{
  "num_hidden_layers": 13,
  "hidden_size": 192,
  "n_experts": 16,
  "experts_per_token": 1,
  "d_expert": 352,
  "d_shared_expert": 0,
  "hidden_act": "swiglu",
  "moe_layers": [0, 1, 2, 3, 4, 5, 6, 7, 8, 9, 10, 11, 12],
  "router_score": "softmax",
  "normalize_top_k": false,
  "routed_scale": 1.0,
  "balance_loss": 0.00565,
  "balance_bias": false,
  "router_z_loss": 0.001,
  "init_std_router": 0.0368,
  "lr_router": 0.000645,
  "vocab_size": 22174,
  "norm": "layernorm",
  "norm_eps": 1e-06,
  "tie_word_embeddings": false,
  "optimizer": "soap_variant",
  "learning_rate": 0.00414,
  "beta1": 0.95,
  "beta2": 0.95,
  "max_grad_norm": 1.0,
  "batch_tokens": 65536,
  "max_seq_len": 256,
  "train_tokens": 382400000,
  "max_steps": 5835,
  "dataset": "wikipedia_en"
}
Below are experts of layer 5 (counted from 0) of a mixture-of-experts language model. Rows are named router (the router's row for the expert), gate (a neuron's input weights, with its number), up (a neuron's input weights, with its number), down (a neuron's output weights, with its number) and show model dimensions 0-47. Each number is 50 + 15 x the weight over its row's rms, rounded and kept within 0 to 99.
Before each expert's rows: a language model's description of what the expert responds to. This comes from a sample of Wikipedia text that the model never trained on.

# expert 0
Description: List and label punctuation. Hyphens, colons, bars and bullets opening list items or following field labels in infoboxes and taxoboxes, such as "Class:", "- Order", "Released:".
router:64 49 56 11 71 31 68 35 48 54 50 77 29 59 48 63 40 56 87 53 35 43 60 30 33 41 61 52 31 44 63 44 35 41 57 54 54 61 29 72 36 43 42 36 23 39 53 83
gate0:70 59 77 38 61 42 38 45 52 25 37 66 57 36 27 23 61 32 39 45 47 49 58 81 54 37 83 52 21 75 69 52 56 42 57 21 53 56 44 57 35 46 59 43 40 21 44 52
up0:39 32 41 59 46 66 61 46 25 53 47 40 27 67 72 70 21 60 48 55 47 51 44 61 34 83 86 37 65 46 55 63 37 49 54 61 52 51 45 17 64 62 44 76 62 51 66 44
down0:36 66 66 68 44 53 56 52 44 51 65 40 43 73 54 62 37 73 59 53 42 34 32 50 43 42 35 68 60 51 32 46 40 53 67 39 71 46 52 42 65 70 41 44 80 34 51 66
gate1:60 56 36 64 38 85 52 30 32 51 72 70 54 68 52 65 61 47 36 59 46 62 73 60 39 58 37 33 69 65 69 49 49 34 61 35 66 56 49 45 50 47 65 47 34 60 57 32
up1:64 75 43 70 64 53 58 16 49 64 43 54 34 47 60 92 47 28 51 35 55 83 71 32 35 73 32 48 77 71 70 21 49 50 55 57 67 25 28 57 47 57 54 51 67 48 81 57
down1:56 43 47 14 51 46 66 45 62 46 59 73 63 58 78 40 55 37 54 42 66 41 64 42 44 58 68 30 64 64 52 33 40 70 45 33 41 18 46 47 70 08 66 39 56 39 54 45

# expert 10
Description: Table cell separators. Mid-row " |" separators in wiki tables after names or places, final digits of years and numbers, and the conjunction "and".
router:65 51 63 38 75 29 58 35 77 73 44 70 26 44 47 66 48 48 67 69 65 41 46 48 30 32 54 68 40 73 65 50 39 47 70 50 53 77 28 80 47 60 54 28 33 34 25 55
gate0:74 88 27 32 28 56 44 46 42 52 88 75 44 64 41 52 40 74 36 30 57 45 41 60 11 52 46 43 48 48 49 33 68 64 49 63 74 54 38 39 54 50 57 23 88 71 68 47
up0:31 42 25 67 55 47 43 56 58 51 31 66 66 68 79 65 44 40 64 58 45 51 67 61 58 66 44 38 68 47 43 64 36 48 35 53 65 61 60 46 31 69 42 62 49 78 38 57
down0:50 50 72 50 48 48 28 40 27 63 76 57 69 35 62 37 44 55 40 33 36 51 47 68 41 23 42 48 38 17 39 58 62 42 18 29 85 32 40 66 56 44 60 26 59 35 43 50
gate1:64 47 45 46 49 55 38 37 51 66 66 66 58 32 52 29 42 64 32 53 21 40 59 55 36 58 56 43 10 57 48 34 70 64 39 38 38 56 37 51 69 17 54 74 28 37 52 55
up1:75 46 04 70 43 44 49 43 49 39 50 63 49 83 74 84 52 25 51 29 56 23 77 58 26 44 24 38 63 52 48 50 39 59 30 49 75 60 64 45 34 51 32 41 61 65 64 34
down1:55 44 34 22 41 49 58 49 55 49 42 38 81 35 36 63 49 67 45 52 34 86 71 31 60 59 64 70 40 42 37 10 34 74 44 40 61 37 58 31 52 28 57 46 34 40 26 41

# expert 11
Description: Sports competition terms. Sports and contest words like season, round, Cup, League, championship, record, plus numbers and positions in results and roster tables.
router:60 84 77 55 76 48 63 49 48 54 30 54 45 48 31 57 29 37 67 64 70 18 58 22 47 65 42 52 32 47 70 47 40 56 64 57 55 74 31 61 33 62 48 57 37 25 09 65
gate0:37 29 38 68 61 71 65 69 69 87 47 41 59 67 63 40 26 44 53 44 63 66 76 26 42 47 48 58 72 22 38 33 40 29 52 57 57 40 54 42 57 47 42 49 53 74 38 57
up0:44 36 57 68 23 66 49 59 48 45 44 46 59 75 62 52 54 71 76 53 48 27 67 45 43 41 52 39 77 53 35 30 68 44 38 39 35 54 34 81 33 58 39 52 43 47 40 39
down0:27 64 59 44 68 44 43 38 50 53 82 55 24 27 25 68 62 48 61 49 26 24 66 69 43 42 39 31 67 77 49 34 36 68 52 56 61 40 34 68 55 52 64 30 70 57 38 71
gate1:36 71 37 58 49 31 56 51 55 55 47 28 39 63 79 23 68 65 40 76 60 49 61 57 60 59 46 28 46 51 22 68 71 44 40 53 44 54 61 47 40 45 41 38 46 38 42 27
up1:65 47 53 79 46 52 56 45 90 57 54 45 69 58 63 41 55 66 65 00 38 57 68 33 46 31 26 47 41 42 50 68 25 43 66 39 34 55 44 61 46 66 39 56 48 62 56 48
down1:63 64 48 53 46 61 61 78 58 44 45 32 31 59 37 53 40 44 49 21 67 46 33 44 51 31 55 22 65 51 52 50 51 51 34 23 53 75 45 49 73 68 68 55 40 58 55 57

# expert 12
Description: Commas and set phrases. Commas after places, names and dates, and words finishing fixed phrases such as "as well", "for instance", "served", "years".
router:53 63 42 62 69 50 42 23 47 53 44 70 49 32 49 60 47 56 79 52 72 36 48 54 39 61 44 72 56 39 60 55 16 38 70 46 62 57 29 71 49 52 71 36 25 52 34 45
gate0:64 24 55 34 41 68 65 49 66 65 47 46 55 47 49 50 28 40 30 69 46 44 58 51 33 52 14 24 51 63 50 41 52 33 56 40 57 68 70 55 50 43 53 68 55 28 63 80
up0:75 44 38 39 48 52 64 33 48 51 43 62 77 63 49 27 42 69 49 41 49 52 44 64 43 32 42 59 57 53 42 52 68 30 48 68 59 78 59 59 41 48 67 78 57 47 65 42
down0:59 54 58 56 54 30 53 38 35 50 36 62 38 23 35 53 41 63 20 33 49 69 68 64 48 52 46 40 56 43 23 27 83 60 53 51 33 72 53 51 22 64 50 53 48 58 50 57
gate1:56 37 61 60 47 57 59 10 48 73 53 34 50 38 49 45 61 23 34 46 42 75 49 54 41 66 63 36 44 63 47 59 52 51 43 65 57 58 31 54 32 68 41 57 53 52 43 39
up1:46 68 58 54 35 50 27 36 38 71 31 50 47 32 34 28 42 69 61 19 65 47 57 18 54 55 37 50 54 56 50 52 44 48 32 56 22 46 54 59 51 61 42 48 25 38 41 39
down1:43 38 34 45 53 34 75 56 57 75 46 63 39 47 75 24 60 59 54 61 53 62 57 60 62 44 57 69 31 51 32 47 44 37 75 30 33 70 48 41 29 68 69 64 53 37 36 37